python train.py --num_hidden_layers=10 --hidden_size=192 --n_experts=64 --experts_per_token=2 --d_expert=96 --d_shared_expert=0 --hidden_act="swiglu" --moe_layers=[1, 2, 3, 4, 5, 6, 7, 8, 9] --router_score="softmax" --normalize_top_k=true --routed_scale=1.0 --balance_loss=0.00761 --balance_bias=false --init_std_router=0.0169 --lr_router=0.00088 --vocab_size=2048 --norm="rmsnorm" --norm_eps=1e-06 --tie_word_embeddings=true --optimizer="muon_variant" --learning_rate=0.0085 --beta1=0.95 --batch_tokens=131072 --max_seq_len=512 --train_tokens=695600000 --max_steps=5308 --dataset="wikipedia_en"
Below are experts of layer 4 (counted from 0) of a mixture-of-experts language model. Rows are named router (the router's row for the expert), gate (a neuron's input weights, with its number), up (a neuron's input weights, with its number) and show model dimensions 0-191. Each number is 128 + 32 x the weight over its row's rms, rounded and kept within 0 to 255.
Before each expert's rows: a language model's description of what the expert responds to. This comes from a sample of Wikipedia text that the model never trained on.

# expert 48
What it handles: The suffix ist in occupations and characteristic (physicist, pianist, muralist), and word-initial d, m, D pieces and art or film nouns.
router [135 113 154  77 158  75 206 172  81 139  60 175  82 136 171 111  99 153 126 130  98 129 154 127 107 126 144 161  78 103 171 148 191 133 113 126 186  53 131 166 169 158 139 148 122 105 156  99 147 159 151 145 172 107 122 138  97 102 160 176 139  87  94 110 122 131 141 116 179 169 199 114 141  57 100  97 111 148 100 111 123  91  43 158 107  93 114  92 122 131 118 156 152 152 118 142  87  55 122 127 125 139 145 108 131 102  98 180  94 141 133 115 123 148 175 103  98 102 204  98 170 102 127 118 123 110 155 158  94  96 123 118  84 128  86 192 108 144 120  87  81  99 127 153 122 104 100 149  96  61 157 120 129 147  98 105  51 216 183 165  83 136 135 117 117 121 158 120 165 147 155 104 123  77 134 136 128 158 107  87 118 151  98 121 128 132 161 109 126 168 116 113]
gate3 [157 136 148 160 113 115 112 146 147 154 160  88 130 177 151 120 142 137 108 142 121 152 103 179 131  79 133 136  94 198 146 164 132 175 103 107 186 165 140  62 106 144 128  93 130  68 160  95 122 193 189 173 115  96 130 111 142 122 126 191 100 126 107 146 119 152 120 137  47  80 163 109 134 175 121 128 103  77 121 146  36 123 115 129 129 121 157 111 109 101 108 121 146 151 113 173 142  87 110 138 149 154 149 109 164  75 132  69 155  78  86 173 109 158 195 185 109 134 140 120 210 101 118  74 127 133 143 113  48 141 129 181 131 123  82 108 142 151 151 175 127 136 146 159 141 131 107 184 138 106 170  95 130 105  95 154 176 167 165 166 131 122 131 154  97  78 161 143 141 130 101 141 164  97  46 120 133 124 129  90 127 191  77 150 146  95 189 144 115 126 157 125]
up3 [114 140  97 126 183 138 150 154 152 134 141 128 199 108 135 110 150 132 162 176 146 144  85 119 199 143 106 116 141 146 162 128 102 167 175 142  98 136 132 104 191 113 123  90  75 173 172 106 133 163 132  99 134 147 121  93 161 104  92  99 133  97 157 144 175 171 132 144 128 211  88 150 125 102  99 156 126 140 141  67 104 109  89 153 172  99 152 119 169 149 113 131  84 140 179 147 173  72 126 108 119 125 123 142 160  83 118 159  78 159 120 156 133 131 129 136 113 149 123  79 180 104  95  69 107 157  70  86  86 113 151 130 193 100 148 120 121 110 173 142 159 138 130  79  78 107 139 152 126 153  55  83 135  93 107 122  38 204  95 154 202 116 102 109 140  86  95 136  67 143 121 175 149 160 151 167 172  98 142 177 103 106 115  88 111 118 163 105 109 154 177 131]
gate4 [119 131 173 143 108 146  98  71  96 109 159 181 153  97 112 114 110 112  91 166 120  53 138 137 119  94  88 132 140 153  81 102 144 146 130  96  98 111 189 140 115 139 102 117 134 135  59 128 126  82 112 159 115 125 213 166 131 122 158 113 147 173 185 182 101 187 113 185 145 110 166 118 112 150 127 113 128 131 114 157 143 127 173 121 180 116 102 139 111 126  79 132 155 150 133  80 138 120 126  73  92  91 210 121  41 122 146 174 158 167 124  86 136  79 119 121 126 101 158 123 146 107 166 114 107 179 174 119  80 148  57 141 138 138 146 102 146 117 126 139 126 104 179 123 127 145 129 176 148 111 114  86 143 134 125 136 105 126  96  34 121 116 152  63  97 147 103 182 126 161 190 102 178  57  58 145 123 123  82  73 120 162 129 112  93 143 127  86 106 128 107 159]
up4 [ 65 164  84 145 112 117 126 149  87 127 144 178 177 106 119 144  91 155 209 124  91 111 152 131 170 116  66 179 116 134 180 144  86  97 122 146  81 102 178 129 140 114 146  74 160 130 171 171 115 143 123 104  83  63 100 127  95 161 112 139 178 124 134 124 126  72 152  88 144 197  92 125 200 175 142 126 142  78 162 165 120 111  77 151 153  94 154 122 182 127 114 129 110 142 130 113 103 136 105 121 131 105 141 202 120 131  82 103 148 126 160 202 105 164 141  80 145 142 171 101 116 173 106 103 166 101 121 164 111 136  89 150 148  86 138 161  99  72 118 190 127 130  80  69 137  89 148 164  53 143 126 139 166 171  91 124 122 132 106 124 138 119 127  74 155 153 137 164 133 123  73 120 188  80  77 111  84 122  94 132 107 114 138  61 118 128 125 134 121  83 104 138]
gate5 [200 126 166 134 118  94 106 111 127 154 159  95 150 150 153 123 153 127 129 201 131 102  68 101 125 184  86 188 145 143 171  88  83 163  91 139 146 151 201 146 175 130  92 150 118 196  81  77 134 126 147 107 157  64  99 148 127  95 113 133 117 154 133  89 133 144 160 158 138 127 108 157 153 169 153  73 144 148 123 169 141 153 137  95 105 112 166 165 114 117  93 152  99 178 110 115  77 114 122  87 146  96 135 173 127 133 135 143 125 155 108 156  73 124 132 120 203 132 107  83 145 162  96 141 189 111 163 150  83 152 146  81 179 146 133  97 120 156 167 122 215 129 118  84  54 117  83 179 128 106 149 121 105 132 169 104  94  94 129 122  79 127 165 155 106 110 138 120 151  93 183 191 155 105 136 130  98 117  97  91 183 106 131  75  78 168  70 114 117 157 128 110]
up5 [105 110 100 114 128  71 118 102 152 106 152 152 188  76 115 134 124  75 131 114 126 126 173 188 116  55 111  97 129  97 134 101 148 172  91 142  93 182 123 143 180 148  99 134 103 127 113 170  87 107 102 121  84 194 129 135 169 167 116 143 136 124  71 145 186 139 140  99 174 190  88 113 136 131  50 148  81 173 137 105 133 110 143 124 101  94 104 129  81 134 146 125  95 117  85 203 123 112 138 118 116 134  80 103 152 105  97 123 170 171 101  66 124 181  97 158 120  87 142 145  92 108 212 122  92 160  87  86 127 131 101 117 166 164 132  90 172  72 126 160 121 108  49 102 180 131 169 144 140  82 127 119 124  65 113 118 116 148 138  77 140 138 202 156  77 126 161  90 130 114 114 174 140 140 130 105 151 131 124 113  82  53 130 144 119 120 113 143  79 133 118 155]
gate6 [ 95 177 117  68 184 140 129 128 157 129  97 101 131 127 130 199 128 148 141 183 131 139 122 100  93 148 127 218 145 117 147 125 116  93  80 133 144 119 122 132 100 130 146 115 147 100  52 122 137 173 147 170 144 130 128  97 159 123 165 150 120 106 145 162 137 100 160  95 146 146 148 160  87 143 140  83 197 124  67 112 118 142 160 167 113 164 171  82 143 103 105 107 159 101 158 139 199 164 118 142 148  98 197  89 104 138 115  89 104 112 155 137  70  84 124 117 114 119 118 113 128 131 106 123  94 141 134 148 107 152 151 168 127  94 156 136  90 137  73 178 100 166 124 103  59 219 108 121  67  77  95 162 160 165 132 128  80  57 189 145 126 127  71 156 101 129 168 118 171 160 145 141 170 203 138 155 130 148 113  87 123  84  50 154 142 147 147 114 129  89 103 117]
up6 [115  99  96  59 166 150 118 154 170 133 157 141 165 161 173 162 129 103 152 156 146 151 171 132 108 115 226 143 179 156 108 122 174 108 142 130 168 107 113 147 122 116  51 119 163 160 108 177 140 151 195 126 152  98 146  94 163 126 144  76 115 104 108 108 146 135 147 110 195 121 154 139  62 177  95  99 191 128  97 118 103 142  84 101 100 132 141 119 106 107 150 119 185  97 143  96 206 126 161 192 143 120 100 114  76 117 164  92 125 172  33 133 131 104 157 141  67 115 146  96 134  97 149 140  64 144  96 140 106 149 150 143  65 113 175 134  98 152 146 155  83 136 120 105 133 134 160  88 102 143 150 145 166 156  72  85 138 108 112 108 105 149  49 140  93 119 111 111 184 141 122 125 104 148 132 165  99 158  77 131  59 121 136 122 142  88 107  98 116  89 124 121]
gate7 [ 55 124  85  86 162 149 100 127 188 124 148 167 133 134 169 150 190 133 115 116 129 107 139 155 173  85 118  90 143 152 160 171 179 146 149 146 153 139 137 110 138 115 119  95 153  98 137  68 157 159  78 130 172 144 146 140 148  87 102 143 124 148 116 129 130 150 156 116 139 104 164 112  85 163 161 155 112 147 165 134 162 147 113 117 191 141 132 131 134 126 105 137  92  94 135 110 127 102 151  61  83 140 142 121 147 118  87 208 190 128 194 120 119 139 152  74 157  54 171  80 151 170 236  77 104 140 120  88  85  96 118 188 124  83 146 113 122 103 170 118 103 104  70 147 171 176  13 133 105 129 134 143  88 147 150 169 128 148 178 111 156 102 133 135 126 111 116 121 171 169 155  82 128 109 103 109 121 180 125 135  97 107 114 101 139 105  73 150  96 114 153 120]
up7 [131  96 108 112 133 110  87 100 107 130 159 157  84 115  65 139 171 127 115 104 135 174 103  79 101 112 153 222 118 132  88 110 187 162 168 105  90 152 100 201 142 157 155  88 144  97 138 127  89 163  97 110 109 155 143  99 193 110 124 124 117 127 104 140 131 136  91 164 149  70 151 135 113 128 178 128 131 180 115 125 138 124 119 137 130 120 129 130 152 112  43 141 149 126 135 108  98 145 136 139 164 119 187 142 179 159 138 152  72 120 126 144  66 118 176  85 139 127 124 145 117 171 135 168 144 157 121 112 142 115 115 197 137 102 129 115 142  82 101  62  65 103 135 148 153  52  66  64 143  72 139 170 159 100 116 141 148 156 179 131  83 118 132  82 152 115 135 127 136 146 142  80 181 159 197 177 161 199  95  88 135 135 111  94 172 147 125  79  81  86 120 138]
gate8 [115 133 135 154 131 109 107 181 163 126  92 126 154 164 125 194 168 239 158 148 174  87  65 197 140 115 134 115 121  90 154 120  87 104  88 161  92  78 183 106  84 141 119  54 143 123 176 120 168 103 119 194 149  70  97 152 148 157 141 103  92  99 133 119 100 168 139 122 167 103 122 171 134  96 148 125  95 177 122  74 142  77 157 124 140 181 110 174 143 111  77 168 125 182 109  83  81 124 156 112 122  90 178 176 127 112 177 139 150 133 139 137 163 107 120 134  66 156 152  81 103 160 169 121 107 120  73 151 141  70 107 141  76 107 136  99 143 121 111 117 151 126 117 171 142 123 133 123 221 178 159  37 165 134 142 133 121 166 156 120 111 153 125 105 116 109  99 122  99 149 133 127 124  82 107 108 140 145  95 121 173 118 137 149 118 174 123 125 123 142 129 160]
up8 [144 123  87  88 142 125 122  99 103 171 135  88 129 148 158 154 113 132 123  97  69 134 158  25 168 122  99  79 152 113 124 134 159 149 125 113 139  98 113 126 146 127  54 165 128  91  69 139 100 117 128  91 152 106 173 136  90 110 144 136 156 149 131 150 121 126  81 102 103 140 121 137 109 189 180 139 132 120 147 137 135 126 171 139  77  60  81 153 147  82 147 116 141 127 126  93 128 107 163 146 121 130 112  68  49 167 117 182 128  98 105 153 124 190 112 121 198 108 118 137 124 125 142  95 222 145 128  96 132 136 136  92 129 120 124 182  40 129 158 151 134  86 120 114 123 148 162 129 106 122  33 186 145 141 147  80 144 140 166 100 111 102 166 104 164 143 173 121 119 116 100  61 101 113  94  79 141 126 124 153  45 127  95 127 166  85  98 203 156 131 118 147]
gate9 [ 69 119 130 106 147 150 160 162 141 100  96  74 133 105 126 159 120 103 134 160 103 137 112 141 157 104 127 143 121 150 161  95 108 111 177 146 154 132  90  98  84 104 119 115 169  66 156 117  99  97 147 141 169 118 135  99 105 118 195  92 141 131  62 120 129 150 110  92 140  86 150  50 124 218 117 113 210 127 121  90 204 146 111 120 178 157 140  65 120 149 136 173 107 171 160 110 142 128 130 113 176 173 205 129 147 140 134  87 134 129  95 165 140 148 122 187  91 150 150 144 119 113 128 166 139 157 158  90  89  97 121 122 155  79  89 192 118 130  63 115 181 116 159 163 157 175  65 133 108 123  90  93 132 151 147 106  32 108 171 125 103 154 143 157 135 146 161 108 141 158 101 109  87 120  79 164  96  92 120  82 126 195 122 116 113 139 129 124  77 163 151 129]
up9 [126 113 126 104 133  84 111  92 112 168 110 187 121 164 112 120 148 113 130 123 120 135 122 121 130 154  89 159 157 114 131 168 155 131 144 117 115  31 128  55  58  80 126 135 159 136 120 140 101  71 160 135  99  91 187 146 147 124 151 104 146 114 102 155 141 152 147 128 107 128  95 100 161  76 133  49 151 147 141 142  88  76  98 144 129 155 101 136 114 163 194 131  93 164 133  72 171 177 103 106 131 117 132 132 175 108 168 142 135 139 159  64 146 107 179 146 111 185 148  90 172 123  94  60 171 151 144 118 140 107 186 158 104 133  79 186  87 171 164 121 113 124 134 128 151 163 158 112 155 154  49 111 107 161 116 136  56 151 109 102 171 129 175 182 223 159 177 121 121 143 131  76 128 145 128 146 100 134 137 126 131 102 156  96 140  77 123 103 122 170  81 169]
gate10 [ 95 109  83 106 128  99 151 223 180 144 111 128 116 143 144 103 176 172 141 107 184 131 115 152 117 138 211 152  79 150 151 152 118 153  95 100 172  96 142 175 152 128 154 129 188 114 105 133 204 157 112 138 134 117 119 136 105 105 162 158 177  87 136 148 118 115  98 103 116 111 101 148 127 150  95 154 170 106  88 141  82 110 118 144 124 132 160 195 173 146  80 125 118 104 132 165  98 129 113 111 118  98 118 115 129  26  90 101 188 121 113 146 105 166  79 120 149 133 136 156 152 141 124  50 154 200 179 237 110 100 148 118 176  78 126 147 141  83 165 120 148 129 142 132 121 116  97  93  79 104 153 127 122 116 128 166 108 107 144 110  70 172 135 170 118 187 130 146 136 140 152 144 161 104 138  79 116 117  98  96  71 140 151  92 135 116 203 111 149  98 147 146]
up10 [138 149 122  98 133 103 154 125 117 167 148  94 148 125 125 146 179 139 132 100 132 128 150 146 108  88  50 115 133 164  72 120 231 174 129 227 180 141 119  58 125  83 104 146 114 109 191 103 113 132 130 151 121  99 121 136 172 113 124 124  66 143  98 200 147 144 131 103 167 118 189 129 137 106 163 127 107 167 112 124 117 125 165  90 132 116 133 183 127 129 133 132 124 105 182 175 164  92  99 101 122  90 167 111 117  93 108 107 141 130 122 171 143 147 122  60 152 144 157  92 154  46 205  55  76 134 158 121 160 143 101 161 129 126 164 111  93  96 185  97 156 109 122 135 136 141 112  67 156 113  68 121 114 131 161 136 102  84 127 104  75 105 138 123 109 133 142 127 154 144  74 120  93 164 100  90 162 137  73 133  65 166 115 120 151 163 114 128 159 130 167 171]
gate11 [ 80 159  89 149 109 120 132 141 179  72 118 102  89 157 148 164 111 200  61 160 127 119  70 104 191 136 151 172 127 174 148 103 151  99 133  86 145  89 122 101 137 133  95 180 130  59 136 183 126 165 143 143 120 158  95 114  97 164 147 147 172 127 135 100 130 117  69  92 144 129 139 150 105 116 202 178 186 152  97 129 144 149 111 149 164 160 116 111 134 162  95 132 154 152 143 218  90  71 108 131 125 144 131 159 127  76 108  78  89 116 149 126 105  80 159 141 147 151 131 160 134  85 143 124 111 111 131  94 109 100 140 173 144  37 107 145 138  90 125 104 146 173 131 159 111 124 150 193 149 102 114 103 143 142 123 136 177 152  94 140  95 192 121 132 174 134 164 212 172  77 126 106  85 146 117 160 102 115 116 145  91 120 165  53 156 143 122 137 161 110  72 123]
up11 [170 111 109  82 116  89 183 118  86 148 137 125 109 143 134 102 161 140 143  85  88 152 166 192 101 154  47  91 123 108  82 137  91  94  94  95 131 112 101 135 163  94  77 137 185 104  94 124 147  89 110 137 181 206 156 165 126 143 162 119 119 153 160 151 135 122 118 167  84 188  75 125  99 202 160 154 123 138 122 126  94 156 146 112 110 144 163 150 183  95 157 110  86 123 120 117 124 114 135 132 124  94  89 121 151 118  81  98 120  99  49 103 169 137 126 198  96 108 126 137 107  91 180 177 168  44 110 137 135 160  93  41 111 130 140 234 100 167 138 113 153  97 116 168 136 145  80 133 122 116  91 106 109 151 113 104 123 144 117 132 123 158 122 148 110 133  84 145 136 137 136 113 190 186 103 125 174 166  92 127 136 138 141 164 124  77 172 143 136 115 132 150]
gate12 [ 78 132 101 133 158  59 104 113 106  94 149 166 162 181 144 134 139 102 140 106 130 127  38 125 111  83 167  66 135 136 136 138 105 152 105 143 106 132 137  94 119 105 109 197  72  95 108  97  97  94 107  81 115 105  98 142  52 178 134 144 183 102 142 155 127 125  95 145 152 106  61 109 119  72 147 151 161 118  72  98 159  92 171 167 138 149 162  92  81 127 164 112 137 125 100 112  94 120  95  72 167 143 177 107 169 136 141 142 129 153 132 163 176 108 151 131  32 185 131 118 159 146  91  84 148 117 141 147 169 106 130 160 173  88 113 131 117 114  99 107 148  83 108 119 124 138 108  91  96 162 157 140 101 120 123  71 165 105  80  87 175 194 181 119 128 136 146 120 180 143 165 143 181 148 156 103  84 151 137  60 130 153 127  85 142  93 132 121  97 145 102 179]
up12 [110 120 123 131 130  91 109 121 141 104 125 159  99  77 124 112  56  85 140 101 169 119 134 134 108 186 116 176 140  96 149 110 137 133 130 132 159 185 153 135 192 146 203 130 160 135  73 124  73  97 111 181 122 100 119 135 164 144 134 183 102 166  56 122  90 152 144  84  87  95 104 151 106  75  85 131 111 146 171 148 194 126  76  92  82 140 140 135 126 101 118 125 145 157 134 129 167  99 131 143  96  85 140 157  86 113 153 117  83 106  74  80  90  73  76 162 161 111 165 107 116 103 151 125 156 175 165 125 157 121  65 116 163 136 145  82 118 167 191 118 169  94 138  74 144 100 136 132 173 135 128 137 156  70 141 139 146  49 119 107  94 128 110 146 111 113 132 153  76 169 104 134 216 152 129 117 131 143 144  93 167 135 109 187 118 143 142 119 177 108  46 126]
gate13 [ 91 148 108 104 132 150 130 132  68 105 120  98 152 179 125 138 142 167 145  99 131 173 121 129 109  84 161 162 105 134 144 128 145 143 146 137 154 161 148 155 126 103 167 161 169  70  94  60 200 137 168 183 134 174 162 127 140  54 136 135 110 143 124 103 101 188  19 127  81 192 123 146 146  89 105 149 131 125 148 107 106 172 112 110 122  89  92 160  83 172 113 120  76 155  81 141 133 160 119  99 148  89 143 101  78 143 115 161 124 118 143 154 131 110  96 154 172  99 151 149 224 131  92 155 170 160 160 108 141 165 103 159 164 136 160 133 130 168 119  78  99 153 126 187 149 110  42 117 110 143 178 116 125 136 129 137 122  98 137 117 115 131 138 131 135 112  94 197 205 156 113 104 146 130 112  89 133 175 156 110 204 115 144 127 148 141 167 134 142 178  83  82]
up13 [109  76 151 117 105 126 170 151  84 170 152 122 151 133 137  92  88  93  48 154 162 177 108  74 170 169 107 123 121 121 136 148  81 122 134 113 124 135 146 136 140 105 123 151 128 148 106 141 126 136 140  83  79 153 122 104  63 117 145 134 180 171 100  59 163 140  99 162 108 102 210 172 154  95  70  88  86 154 122 131 104 160  96  74 158 155 107 127 153 141 118  83 139 160 118 126 139 120  59 136 185 161 181 144 101 157  65  83  60 136 154 127 156 123  71 133 152  92 103  74 133 122 124 121  92 175 166 132 147 117 154 162  63 149 151  72 177 149 135 164 132 146 162 107 137 133 134  43  63 139  94 132 104 118 134  88 162 133 127 111 119 139 123 107 104 145 128  44 164 175 121 126 130  97  88 137 102 127 148 136 167 134 125 112 138  87 133  55  93 133 155 168]
gate14 [105  85 129 173 104 126 151 179 112  89  91 151 173 147 144 136 113 150  95 137 111 122 101 192  53 151 112 132 110  51 131 119 225 133 168 178 142 152 170 120 125 149 138  97 115  76 106 157  70 111 174  97 139 154 163 182 102 130 136 110 136 117 155  95 142 137 164 143 111  97 149  90 120 111 143  66 111  95 101 131 170  98  89 134  97 157 178 156 176 114 106 137 132 104 136 134 128 170 138 120  97 108 151 121 111  86 171  69 132 201 115 142 141 103  61 137  87 133 140  75 153  96  67 161 157 220 132 131 163 157 157 138 120 139 146 139 166 144 139 127 126 175  73 142 159 105  92 138 148 103 132 117 143 140 127 134 111 149 172 136 122 163 203 101 139 141 134  51 148 116 139  75 121 119 142 237 111 135  97 142 179  84 135  97 167 103 107 118 161 122 116 124]
up14 [105 109 158  90  80 133  97 127 104 123 128 124 147 145 155 150 123 156  94 139 119 125 156 152 132 168 154  88 133 127 124 119 102 120 109 139 126 130 110 212 126 127 122 141 154  88 150 148  88 166 103  98 145  94 152 135 143 158 113 135 168 171  68 122 116 129  95 119  82  85 132  98 149 129 125 131 118 131 154 122  50 165 128 112  98  91 106 185 109  66  88 138 120 148 170 117  86 154 165  72 113 111 163 110 163 102  95 156 171 142  89 123 136 103  69  92 153 182 177 156 123 179  66 109 131 121 105 125 121 119 140 101 161 170  94  48 141 140 138 141 155 120 168 101  76  93 104 173 123 176 223  71 152 111  85 109 111 187 121 119  48 125 170 144 142  37 153 176 151 153  98 132 195  91 136 165 175 102 137  64 122  97 110 169 110 132 100 105 137 160 175 128]
gate15 [ 70 129  77 106 153  95 106 105 127 140 144 147 142 155 165  60 113 134 121 159 110 146 136 161 155  69 172  98 123 130 112 173 162 134 132 166 182 105 181  87 142 108  94  83 142 157 122 141 137 160  93 106 177 113 131 117 141  95 132 177 151 172  94 197  76 125 134  33 161  92 146 110 139  86 123 144 127 127 158  83  79  63 151  85 126 125 138 103  82  79  75  84 147  99 186 172 137  83 101 120 137  30 143 155 106 115 141 158 151 109 115  93 195  99 174 106 124 117 122 108 130  89 107 189 191 135 113 126  96 159 178 173 155 109 138  94 132 126 125 172 146 131 166 123 110 152 113 132 133 114 146  92 109  45 152 115 192 109 126 121 145 161 208 108 150 131 120 117  77 115 121 143  87  95 183 119 140 147  86 145 135 157 127 157 128 131 141 126 175 114 150 120]
up15 [104 118 118 119  79  67  96  79 167 201 167 202 128 153 124 135 167 137 120 113 137  98 151 118 116 121 103 110 147 147 146 143 138 201 173  75 134 114  35 106 100  88 123 150 122 157 129 111 137 153  68 151 134 158  85 148  95 159  93  76 146 169  90 142 115 168 113 181 134 118 162  65  61 197 145 136 102  99 110 100 150  65 152 139 136  98 136  92 154 110 148  90 150 149 145  50 131 147 164  95 148 133 165 140 141 106 111  87 115 137 166 169 161 102 154 103  98 113 125 126 130 147 138 143 110 126  97 114 139  45 124 125 133 138  62  48 135  97 108  75 156  83 105 118 127 165  88 147 178 124 134 133 145 140 159 132 129 140 101 136 113 155 122 123 166  79 107 167 192 123  91 106  61 124 101  72 122 144 136  65 154  95  79 120 120 182 128 112 110 135 129 127]
gate16 [141 155 134 160 195 148 139 104 125 148 117 111  87 144 154 117 110 176 159 178  78  73 113 125 136  62 100 124 112 115 161 114 137 146 102 130 143 119 150  91 152 102 112  86  96 162 151  85 159 132  76 139 116 176 143 134 126 117  88  70  94  90 113 136  45 191 145 111 124 181 158 107  46 119 106 165 149 117 139  43  93 151 130 102 156 146 134 128 163 140 109 155  59 134 145 197 101 129 145 149 127 146 142 115 170 125  80 135  91 130 125  50 147 110 174  94  46 124 140 101 116 156 100 107  95 143 115 137 179 155 165  97 118 103 180 115  71 180 188 101  97 127 146 161 131  96  99 120 112 151 104 105  88 172 157 158 157 113 124 124  81 110 157  92 139 150 172 155 159 153  92 141  81 115 134 108  84 164 136 137 178  92 103 119 160  81 181 112  99  79 152 133]
up16 [ 86 110 110 177  96 158  75 108  95  59 136 136 117 116 111  63 117 135 115 147 165 130 116 112 139 109 198 105 139 129 137 154 127 103 144 222  79 167 128  81 120  92 156 107 161 125 149 110 123 140 156 108 213 164 134 118 173 120 126 113 114  88 158  88 104  91 138 135 120 104 126 102 158  89 160 117  83 104  97 181 138 122 109 141 132 117 111  61 131 101 144 134 106 129 123  67 126  84  90 140 130 129 168 151 121 128 167  98 118 209  80 122 140 135  92 192 122 160 140 115 130 127 136 133  69  84 112 158  96  62 115 123 139 152 113  86 109 140  90 114 116 137 134 140 156 127 107  77 130 217 132  60 192 107 146 148 160  99 119 103  98 163 111 182  61 121  88 128 126 128 107  89  63 160 106 221 150  95 112 104 109 131  93 164 102 173 154 141  90  91 130 113]
gate17 [155 117 141 174 134  75 209 113 130  85  92 134 182 194 148 101 113 242 112 117 102  59 144 155  87  99 102 160 127 142 122 116 158 149 103  90  79 100 124 191 199 122 114  88 138 135 167 135 126  97  72 156 146  97 116 165 156 161 113 149 149 167 106  87 171 108 161 124 108 174 138 161 135 131 148 127 168  97 145 111 141 142 144  71  88 167 188 148 140 108 139  83 148 153 119 130  22 130 115 129 146 115 151 162 132  93  69 116 146 123 119 129 106  80 152 121 118 110  77 104 134 110  85 106  75  84 137 120 151 124 144 153 159  90 117 194 122 124 123 100 122 117 159 157 137 163  49  86 182  95 143 127 154 116 142  99 136  95  94 128 129 114 115 134 103 163 122 203 101 142 159 107 181 109  79 130 165 125 125 123 111 138 158 127 170 163 119  67 105 153 144 126]
up17 [ 88 110 133 136 118 121 106  86  80 134 156 115  85 120 206 148 104 114 103 141 142 116 184 133 137 166 131  59 104  77  87 109 175 126 148 129 123  90 125  97 122 161 121 117  92 113  82 157 155 142 133 125 147 159 159 136 130 121 119 125 115 126 107  86  48 145 180 118  85 170 126 152 142 169 134 144 162 158 159 120  92 137  78  97 138 133 147 120 110 162 161  76  89 135  81 129 136 163 123 159 147 115 131  77 152 103 121 110  89 156 125 119 170  96 126 107 198 189  95 135 141 131 140 119  90 116 146 125 128 149 185 121 145  46 162 143 119 165 152 174 152 125 134 142 167  86  59 104 221 124 134 138 125 136 123 134  35 102  72 108 136 164 141 139 159  76 180 120 112  68 133 131  78  86  70 159 133 146  77 201 139 157 105 156 116 141  80  88 134 135 145 207]
gate18 [148 109 119 112  99 136 112 149 128 133  78  74 148 128 174 136 113  88 110 159 115  81 141 138  80 127 141 103  70 149  86 120 106 139 136 175  85 125 164 180 145  86 160 178 165 122 143 141 101  82 174 139  83 104 103 141 143 192 204  89 163 138  89 143 107  86 108 173 157 127 135 103  91  32 100 117 167 141  94 130 170 102 164 133  89 144 161 166  79 152 115 113 135  77 131 151  91 146 119 103 160 135 170 132 144 136 135 107 131 143 127 151 135 101  99 102 119 123 121  77  98 190 120 134 152 176 138 126  84  77 116 117  65 109 120 201 162 142 140 128 107 108 142 133 180 124 106 158 118 166 149 175  86  76  73 139 116  44 135 146 121 149 150 140  58 120 134 115 145 170 191 107 103  79  95 157  97 125 132 140 137 152  99 104 121  78  60 128 161 177 116 199]
up18 [144 103 131  93 166 138 101 145 163 156  71 164 139 177  90  58 148 140 114 187 143 209 105 103 144  89 158 229 128 110 156  97  79 107 158 192  90  90  96  96 129 136 154 139 115 108 125 136 145 135 102 114 147 146 152 191 103 128 153 156 142 110 127 105 113 143 109 168 179 127 114  82 133 131 143  92  98 118 183 161 142 116  91 174 235 116  80 122 105 108 124 148  65 144 145  63  87 147 170 150 122 113  75  85  93 123 101 136 136  86  94 122 102 143  91 102 103  89 171 146 178  96 101  91 168 113  90 116 176 117 135 102 122 110 145 161 113 135  82 139  86 130 152 126 152 130 119 104 118 133  93 161 141 124 194 121 134 122 121 171 111 103 105 133  88 144 108  88 128 125 120 138  72 111 129 109 106 186 141 135 162 126 132 187  80 159 136  61 192 122 179 156]
gate19 [ 74 119 166 159  86 114 146 157  78 137 127 153 105 103 126 152 166 155 100 185  87 125 135 154  83 105 111 106  85 111 146  66 181 130 145  61 150  92 156 176 105 103 135 164 166  73 139 163 167 122 133 146  73 102 123 122 119 118 170  82 152 111 108 137 110 154 148 106 131 152  74  92 167 154 167 128 136 120 103 139 112 182 184 135 128 124  84 186 137 183  74 122 180 192 121 122  99  75 102  42 144 121 111 119 130 148 132 175 170 161 104 112  86  98 115  71  47 166 148 129 186 127 148  95 102 141 155 145  78 153 149 133 108 108 114  79 137 112  83 147 132 140  90 120 105 163  77 171 128 155 143 110 123 164 129  86 140 164 144 119 119 187 125 175 132 138 174 138 160 150 173 142 133 141 154  55 100 168 150 103 137 138  94 153 172  78 100 160 121 137 109 184]
up19 [177 100  70 133 128 136 119 103  72 140 162 132 105 164 142  99 133 117 130 153 171 105 152  99 156 131 104 131 116 118  92 127 138 164  69  75 137 165 144 141 163 164 150 106 144  78 144 150  48  89 160  99 119 185 136 121 124 151 164 187 114  99  53 185 203  88  94 171 104  69 126 131 128 121 145 118 122 115  82 124 109 138 122 165 112  58 106 143 181 158 194 173 130 115  55 141 143 124 139 198  93 124 116 163 134 158  96 130 108  89  80  98 144  69 112 127 117 119 117 127 155 137 141 122 139  71 149  84 151 168 163 182 123 108  68 150 120 179 132 141 133 126 124 112 115  89  94  96 128 129 140 111 166  47  73 136 168 178 142 215  99  90 193 123 104 108 115 157 138 164 127 119 133 162  92 171 171 165 113 152 132 115 109 165 109 120 118 129 103 147 115 129]
gate20 [144 171 129 143 130  84 152  86 104 170  98  84  88 191 179 156 118 117  72 117 107  78 138  98 162 106  84 154 126  97 140 119 114  81 129 109 118 142  71 140 107 175 135  73 104 121 139 121  79 162 183 115  80 138 181  82 153 154  98 142 182  48 116 118  93  94  87 121 177 183 104 138 110 114 123  91 154 110 164 128 110 160 160  95 140  85 143  87  98  86 132 124 181 100 133 115 165 101 169 164  97  97 110 166 164 126  81 119 122  93 158 116 118  53 130 177 136  81  75 101 128 117  90 135 105 178 137 178 170 173 121 119 134 132 147 100 113 153 100 121 116  96 126 143  96 168 126 166 119 138 126  75 186 128 176 134  89 154  78 116 119  76 132 146  98 145 106  96 229 142 154 147 118 189 175 133 132 167 104 155 117  78  89 113 137 124 142 176 147 152 119 127]
up20 [ 61  78 128  91 132 132  78 207 153 108  72 172 163 136  90 145  92 140 183 109 107 175 125 129  78  99  91  83 120 141 165 174 140 118 115 110 176 170  94 110 116 120 155 118 131 104  42 186 125 106 102  97 121 115 119 173 152 110 103 149  90 151  99 156  90 116 137 147 112 164 113 137  93  60 124 149 115 112 126 146 169 171 143 143 167 194 105 177 122  97  91 135 120 153 155 113 110 148 144 134 108 112 139 163 137 145 132  60 133 134  76 130 161 183 125 136  95 164 105 132  99 158 143 132 136  96 131  61  85  70 145 101 126 213 126 141 134 119  86 149 165  77 171 154 102 126 185 117 155 167  88 157 194  99 118 138 114 180 125 143 145 130  92 170 124 168 121 107 155 125 146 132 139 127 134  74 122  74 110 176 142 128 188 146 197 155  87  97  97 150  89 117]